{"n_layer": 13, "d_model": 256, "n_experts": 32, "experts_per_token": 2, "d_expert": 128, "d_shared_expert": 0, "activation": "swiglu", "moe_layers": [0, 1, 2, 3, 4, 5, 6, 7, 8, 9, 10, 11, 12], "router_score": "softmax", "normalize_top_k": false, "routed_scale": 4.0, "balance_loss": 0.000743, "balance_bias": true, "router_bias": true, "init_std_router": 0.0167, "lr_router": 0.000811, "n_head": 4, "n_kv_head": 4, "head_dim": 64, "vocab_size": 17749, "norm": "rmsnorm", "norm_place": "pre", "norm_eps": 1e-06, "positions": "rope", "rope_base": 10000.0, "rope_fraction": 1.0, "qk_norm": true, "attn_scale": 0.125, "tie_embeddings": false, "parallel_block": false, "init": "normal", "init_std_qkv": 0.0428, "init_std_o": 0.0084, "init_std_up": 0.0428, "init_std_down": 0.00594, "optimizer": "adam_variant", "lr": 0.00161, "beta1": 0.9, "beta2": 0.98, "weight_decay": 0.19, "lr_head": 0.00759, "warmup_steps": 290, "schedule": "wsd", "decay_fraction": 0.74, "decay_shape": "linear", "final_lr_fraction": 0.1, "batch_tokens": 65536, "seq_len": 256, "doc_mask": true, "train_tokens": 300300000, "steps": 4583, "dataset": "wikipedia_en"}
Below are experts of layer 5 (counted from 0) of a mixture-of-experts language model. Rows are named router (the router's row for the expert) and show model dimensions 0-255. Each number is 128 + 24 x the weight over its row's rms, rounded and kept within 0 to 255. Numbers have three digits each.
After each expert's rows: a language model's description of what the expert responds to. This comes from a sample of Wikipedia text that the model never trained on.

# expert 16
router:144125102136176161123096128078079169131150125116112143140139170150135148113131108107137145119146133144117074130135094121132145150115128170140167108131103150082143084091135137067100093151117139173102107125098104087109124157083089161133154181130112139145147084138135133098099102110161147101163127135157138115146157076145113135136129160123142131148130142151136127123164122163099155138120163153110106139069095120129136113140114135122143119142158101116130108143128158108139141092112142152126126126146108079129142084089088107113153150159157112161142167122122123163089116134122152128121122141096141105157164139120136169133158144101128117123174135096100114129106153105110097127106170063112144141143142117146103086134120101147086114131131109132164130131155112122177117149146157
Short mid-word pieces after a capital or consonant, such as ond in wondering, aw in Lawyer, ept in peptide, ood, ut.

# expert 18
router:140093139138153141136140101120091148139141135133129162150099147122161139090129126116152133125173125110153079163156106127090151159100103122138176124095122167104126079123123101113103097121123161142097110139130090186090089094128094173107165159127084145121158092128120070120109131106113148094125133116128128136153152134153130086108137177125181149102119114184140145119160107124120110114131181155096118127124141110158100113082126125162152128149163102104140095139134129149146105132110126103140148132131082146157185110131083140140143102146133104122126135124103108172099173125158153122125127157099086134152126118145122157070118112107106133080104125132140140119100148121117097133116147106092147113128097117129176120143108114129135123153113158146117085136112113119155110145141172
Letter pieces right after a capital initial in foreign personal names and codes, such as Y|us|uf, Y|itz|hak, and O|axaca, often in tables.

# expert 20
router:149119109135074133100141114095138137159124153150092146145094120144102129128132155111137115141140166106174139132116165111131093121120142148121175186141154112117106189125094129161157147119114115158131115175089137150111102111151145137136155110134137131153114147069102138131135120115092119106139131099094090162163130136139116144182131106140138101159123122108166152153111111131135088105107106166110175146101142098134123154114089143125111159145151179147096137152097141120169116119181128114140136086150130139135128111120154112161113120106108104089095112085124113139107082131150134130148092161136131117144136137085103090089138124103123152106134157107131155150145107157156137139103101128143128117091171132088160081095145149144111105135108129158151103134141103096104134104163186
Subject pronouns and main verbs in running prose, plus the subject noun after The, such as it, they, was, were, The album.

# expert 12
router:127113107106080097146105141144144164129120121151078117163104181142131145167163136131130144128129156114123163088133149103111137105139144087148138122156135108130096195103145158145187140121135121122104095165124101113158167120143115104165086094122140125128135120136158164115124149135137114141116136107156149138137170116114183171127126086114136135128113119147158102083129133102164104128096133136130152167112130123129096114110104116100139127154109109147127149107081198157136150104139138139136166133151139168097101125132152168122147124110109127138121131116122125091129124131078117131168139147154152132149082121133143141141140122101145143139125156142128133144111089145164129147155153120105125178138148114062082139171141150093122098174159171150100126184141091156135135102118147
Line breaks between paragraphs and clause connectors such as that, which, because, However, within narrative and historical prose.

# expert 21
router:122186075080101116086135119181109158113100155142120150115118093152144154169150149125131142120124151117129087083119128115126110092073137111091138125129130119154139172156118116162135127110120163142099121162145178136170159109116114155121159080123115131114125109105156113169151107173129132112155169163110115134154095111089127107114115109175124146111129152147124089162117148092161123129139098073112142133087133142141107122142102133140093170160119144164139105119114138145133134118122122151143156128150134147112141147119144082160102103119103121080117083116129130103135135173146112115140125140093135160116125109070151131091151111121113108108136148147139127123108112102148133108132109129121120136163135136142128167131091165109118160105063098161136128120147096139120102070086143
Line-start hyphens, colons after titles or field labels, equals signs in headings, dashes, and The at list starts, as in Genus:, Episode:.

# expert 10
router:128141136150167125118092140147113099164144102121154145135146102098091124093133118157157142113154115181121159130116154141103097169168128092106148136186109140127101121139095122138132112139155135092142135086123134142134114138132159113163156101121146097160153105148133135088140147142138087111149146159102100132121147151145087083141116106136148094153137128105138129120077136138110156129100080095184077125126113181103158115127118086087152131122133138114123150145190100137149089161089114153115146142127103167145100112109153131141125141140096130150110124105137123133138063122145064112126140099122091155098153163150125128116127097138102159138125073127114157107174144118127117151152118119168160121150122169096159151143123116114133119093139109126139139129136191112105127134141119
Mid-word pieces of English names and places, such as ey, ah, od, son, ton, plus first names like Fred, Jim, Dick.

# expert 5
router:096109170118160097106165102152146096150146110133189122150127098150155108168084109123145144137110105144110129147125089123137138123142115139074117145140116124145138087127107142094147101122117153147108125099139093124124142172157111080145098122112142167116092105123101104170101103162175162141128115162155089143124100067124123164152114095123113110108143127138158135119100092151117156133152118124152097130146069124107160134112132137097116105124104160129149150140105112149120098139110129140107141142076138110090086135128090109125138148108067128146124099137133105106136177106139139137109126096117105111153133083089148124168151143152154086144119142102116104148142134078111144088152126110098137097124119129164136153100102109139105152109124130136176150099154117149133105134084080
Inner pieces of proper names, especially German and English place or institution names after St, such as St-ad-ler, Wor-ces-ter, St-ift-ung.

# expert 26
router:166137144166137094124118109124085127095128180115124133106071117183128179139137105113155162139161093095109098136148118140102127114141130150126130104095156135087173091120134161142105137125131163110104109141112148184126114117086093129118152162125099130115166149116127125090120146158152136129124123097122116108117109098113093138099152185138089160110152142112104174139143176105126114154143137152087189114125118116155123139140160124137179107118164100155148133163119140159129126169119135145118112163140110114157142112148114137174111098127127106152155149120130148169116170129143151137134132152098150105144143079097123159104127133137144152140119188133166111125117111124122105116110123191112159088102108100140160151128118151130133113131136154147127097138116111125155075156150146
Table cell pipes and odd word or name fragments after a capital or opening letter, such as A-mer-ica, O-ak-land, S-ham-rock.

# expert 17
router:114133153142138145116101117120102110109088095132094130128107146152159146138136155096115169144084140092116112155068124138173113085167146121130165105135157114125098161103123148132181131135125148174134121143103147148167122083143144104146131098137166098155122124129112127139132111178094123143104121106145121136094094078121119137142139085163148120110075099100132110104129171102159101127128100095128129096127155116146134159087110163150130123124120127106134129096155111146162132080152119100138116137146136122109099118184157126142125145111072142128093132130114072130126114124121109125138117110143095136112135126137128081153149092129132137162160162154111089091115126148116170144164107146123106133102131135054100125161149118092126155157100157160151138163164107130102137157139152
Possessive 's and possessive pronouns such as his, their, its, plus line breaks ending paragraphs before headings.

# expert 0
router:154097129101074103123097139138129106121059119148079128145141121115144145137143142097137134151087165109140174110091115131132125073124153105108146174148132102123086145126147139120183164171156158106112178136138120121172119096143141133146134125159174128144143120129117129142150135175127120118141092129111143133143152125094163120121099090141155104134093119140086101143141121114150110116084095109136147143128117097114110107110135156155149127127090136139145150111104133125154162159138131125097139131087155123133122125161145166141129095103123119138111101102101123120126094139112170178148080151162110137132092131116146092103119129090143139147153177118132125121098129126141139150151123141156080087101132165117141154098081115081103145159135125176166113160169143142100103117127174
Sentence-final periods, closing quotation marks and parentheses, often fused with word endings, such as ". ", )., ed., and line breaks after them.

# expert 19
router:151170091117096102118124139091157130123064162141080117152115092139093153180145112085139132168143115149091165157117117115153119127165110133104137128092143116112134135102076140134188172113160130114065113129147130162143131114118100128105112101135153123113160123094113132164135139118120121111112155125115155166141123115128109131115154107147128136151119096123123133157125147134173154073138161126120162160092115128142117126162120153133144136122120097121082124124141151116104166094169119093137126102113139111114105116098096119155090131109155133140108096104090099126124129182105102123153105165079127135084152096152118080138132136145125133130122164120177126148114118164160097149114161167113134127163127150117127175168120118097164148162109139124127143139115142160096139106109166
Time and sequence prepositions in narrative, such as following, after, before, until, during, under, by, often opening a clause.

# expert 28
router:106124110121158089127134132138155132140127096128132161171155128107101115072166106147082129150123091145139128130090127132105144139160128124114145120136099141134127115162134152116098150094149141145154113148131110173132139142158149149122098088105128165172156110165110105138153117114114137123157127131153111082124148124181085107133129167156181122142128138162149146122132136147123140141126106134156090123101149184183093100107115129103172148117085085135104100138123146109107133131101135143122117082144118170189147177151099177177112132153179129139102133102128134110175092163125096119126157117146103126102116132112168133149151153133097155117110098117146153141159153100117092155151141092142103114132121091112158127113129094130142090109122128113121136130133184111102143157157118
Pieces in South Asian, Slavic and other foreign names heavy in k, kh and h, such as Kh, aka, ki, Sikk-im.

# expert 7
router:140184074083148144104147150136154124136137104134126121138167087154117140123163141174112167157077116177141145123111090162126153118176146119113107091170097142129167161159147121179109167102108128125142129170161119134102146113120146130148144103115167112101182140175120131144160134131125152110128152160185116097109150103158140111113148118120128143146152101134143159129163158175120091157105105125160112131119141117116129124116122147107128132160138141118088119145123059103117121128088128109120099098132137117149096170138084116143128174130144141143131124110148111107131102118093126118132154110138115129099154129116149125116169117099124129102123135144133118079128156115125127167117143074114116118181136113138133109128117096120122089111101133110120140097128116161120213123105117
Middle and final pieces of German, Slavic and Indian names and compounds, such as ski, ović, ung, arn, Luftw-aff-e.

# expert 1
router:114172117093145123110149102111152145110103102133107147134134091118086163140129109103099124157109088080082128132137124134144134089159110165111123099139145112105133146085129083144145106149096102135128110155118079116137082108152098119127145099122155063121112122096109133132155127139129138130122137129141152131153155151163114101091115110112094130132106104147126136143107163132115103110119162106115169120109161128156083141125154143148132148141087097104131136138116121118152145101089143116134085100136132166140096169151118092145110118112144111118088128097112178073116162151073111102131094111087154151091107113167122113158117123174078141140094178134111111113098136170161111156107097116131108150115117105130105155142152144173142151102112118136122134097146177127100133088141135
Articles, newlines and table pipes in sports results and club histories, plus words like Cup, Division, championship, club, tournament.

# expert 9
router:161113098099059104171148155106150155094115110120110129122082127134156125103145115087110159113121144122095160130098124092161128109095137114081156106114113105171144156149157141088129153106150132146172112177146156114119139146114131139116105097104135134125155110119101110118136128123097131129126135137143174152105140176104105172116116092084114115107125093125107136091115131114177094109087122131143179118077125113137100161165080124122125141103087095144108091103107135110119107119136122121119106117122131082119132148127174116104102133114076121118156105129146143137110102171115119151150107121166191138095104123150134155155125143157082125128150126136151119128095103122091164136125089165098110103133079147140113174123123125127122126108158104100108102147149116130098120114116138
Prepositions following a verb or noun and leading into a place, date or object, mostly in, plus for, at, on, into.

# expert 6
router:158113148147137159126124159122130129123115113149154151097141130085091147151093127118103120093137116122183169097147145118149135134137155130109100109168152135147163174128124124162159108108098139094134134139118141096139152153135123133171091132114141115138087145116139172108134170109108107116111146148105151099137138182075137089100130147127091110142104130073098133122111127156140120098137094172174135145146148129195099176158137160168096139122101137137150091130105149145090121088132126066107107133114090139173120134172138129127106128121163135102103146120134142072151114135102094139114106101075153171112115124129090125118156144164133133126115116156100142146126129146120138084111122144154116129098140124152129162123132085107155107137106117134140159071130125115118091103142149
Table pipes, line breaks and header words in sports, election and award tables, such as MF, FW, Votes, Bronze, Ref.

# expert 29
router:116150148110135117106175167128113111130158110125164103076118095118146160144142127142133125141092169120137189086119086085152112115126126120124134106140102132154149139138145127132166124138140151136164136145148114128079151096149158095112158104152138171080098133109146111149172085158091161164134155121125136107170092147114179120092144148093162119084126098127112108100135133138110110159140089115134106144096167117115131127072138113147106118149136122114160130163121105139144115128097113147136128138134105146105120164106129133124151134138091153160154141181131142098089124123110138093152158100156082126134104085113145102131100134135143128136102110141128121129120141139125158104118101103129154176127149148129125137115097164143143117127090130081109089134148149197104154123068091
Country, nationality and institution name words, often after South, North, New or United, such as American, Korea, National, York.

# expert 4
router:138155092100103147128104102153145158120109148140123111129118100141128151143134178110123174142092123152154106138120144140121142105089151157104116155125149129157130162104124139139204138127090149164080102151111144148145127137134149113084103136096172138106123131127133120198111081197120160098100122130134122130129121175094092118179117121153155128121122149126138141116090137147129094134141110137153151160080127126153124125084128119170098173155103109118126153140140079103122140178174121114152113105140177120149099123114128136140118122105115144092084075136121125156091116112151146174137121118097129164132107094114152118105135112106101156112109124109131152118110104144135165105105119166159097112092110141106113112095101117098108150146129124129162156106112110151134127112105168
Copulas and life verbs after a person's name and dates in biography leads, such as was, is, became, born, died.

# expert 25
router:120144124146155090162145122153184135122156163150165134105090130114115070139105134115099126115147124111154140143133103165161072122117075122165141126120135130163128122179138146133079115106149127140106089135160131118116133131113138115167082135189125168142170170131118169122151156103162135114123161132165108126124113111171112127131127119151123126140149123160153111153133098121149096140165140143127125122163106117137135121144150116114109124156108129092129174118115111109104129137168140109137117102110112104101082164173116116129115105137141135122113117135130172122147143146121160147075106142114148133123133146140118137152110144113092165150120164134174124130193141140129116168164181123137117098139149071146182125095155093131127136143165132117076096101096165142168141119103111
Common words like in, the, of and well, plus mid-word pieces such as ch, st, sh, often in geographic text with km.

# expert 13
router:110125084129165140125102099111156106140151097111141114059107112136168090122139120116120105101103168137126165129151117096140127103108103139150120158168164120146154162126156130112142163151106141131131162110096111100130107169122097112143155168134185113171083137117137141116174113131119100125181131147108125147107137109176129163137115161089106116122072145087117106151099101120144098149094114141141191088123092104102119085131146150103118171136111163073125169137117120120134118135110135135164147103148152106112136136138136135128125133140133137156070121124159117102124100124135152133122104118172112105118168134125118166104097127123144103166128121128143149110162155153137128111123155122134084156102163118130107059097105140137115148160091138125141116089117096134147148123115129
Shape, material, color and position words describing buildings or organisms, such as round, brick, roof, glass, front, white, rear.

# expert 31
router:107119162150170150109105103129143125108119135063136088174167155139129165133135100177142132164123104088132117124111116096139096122108113098150080110117099162135135093107098100136095131100099108115161116157135173123145114127128172159145077125118090112061149152160127031165123147129113160169090079130108167121141147156148095107131141113107122141143128129096137130144192102111115135128094142104146123143145145174174146089118144139153151121120127102140153101169125132122108116130159117179129132151132108116154132117074142136123144097128115163100144145182134146168132118138136097135128131118142097126149145136116158128162123119115145138127122151142120125103133159092102142153133104104141128092133126153118111111143113149116142128123097123164142148138116149099105142144152114
Opening consonant pieces of words, especially p, c, v, f, sp, qu, such as McAl-p-ine, Egg-pl-ant, cl-othing.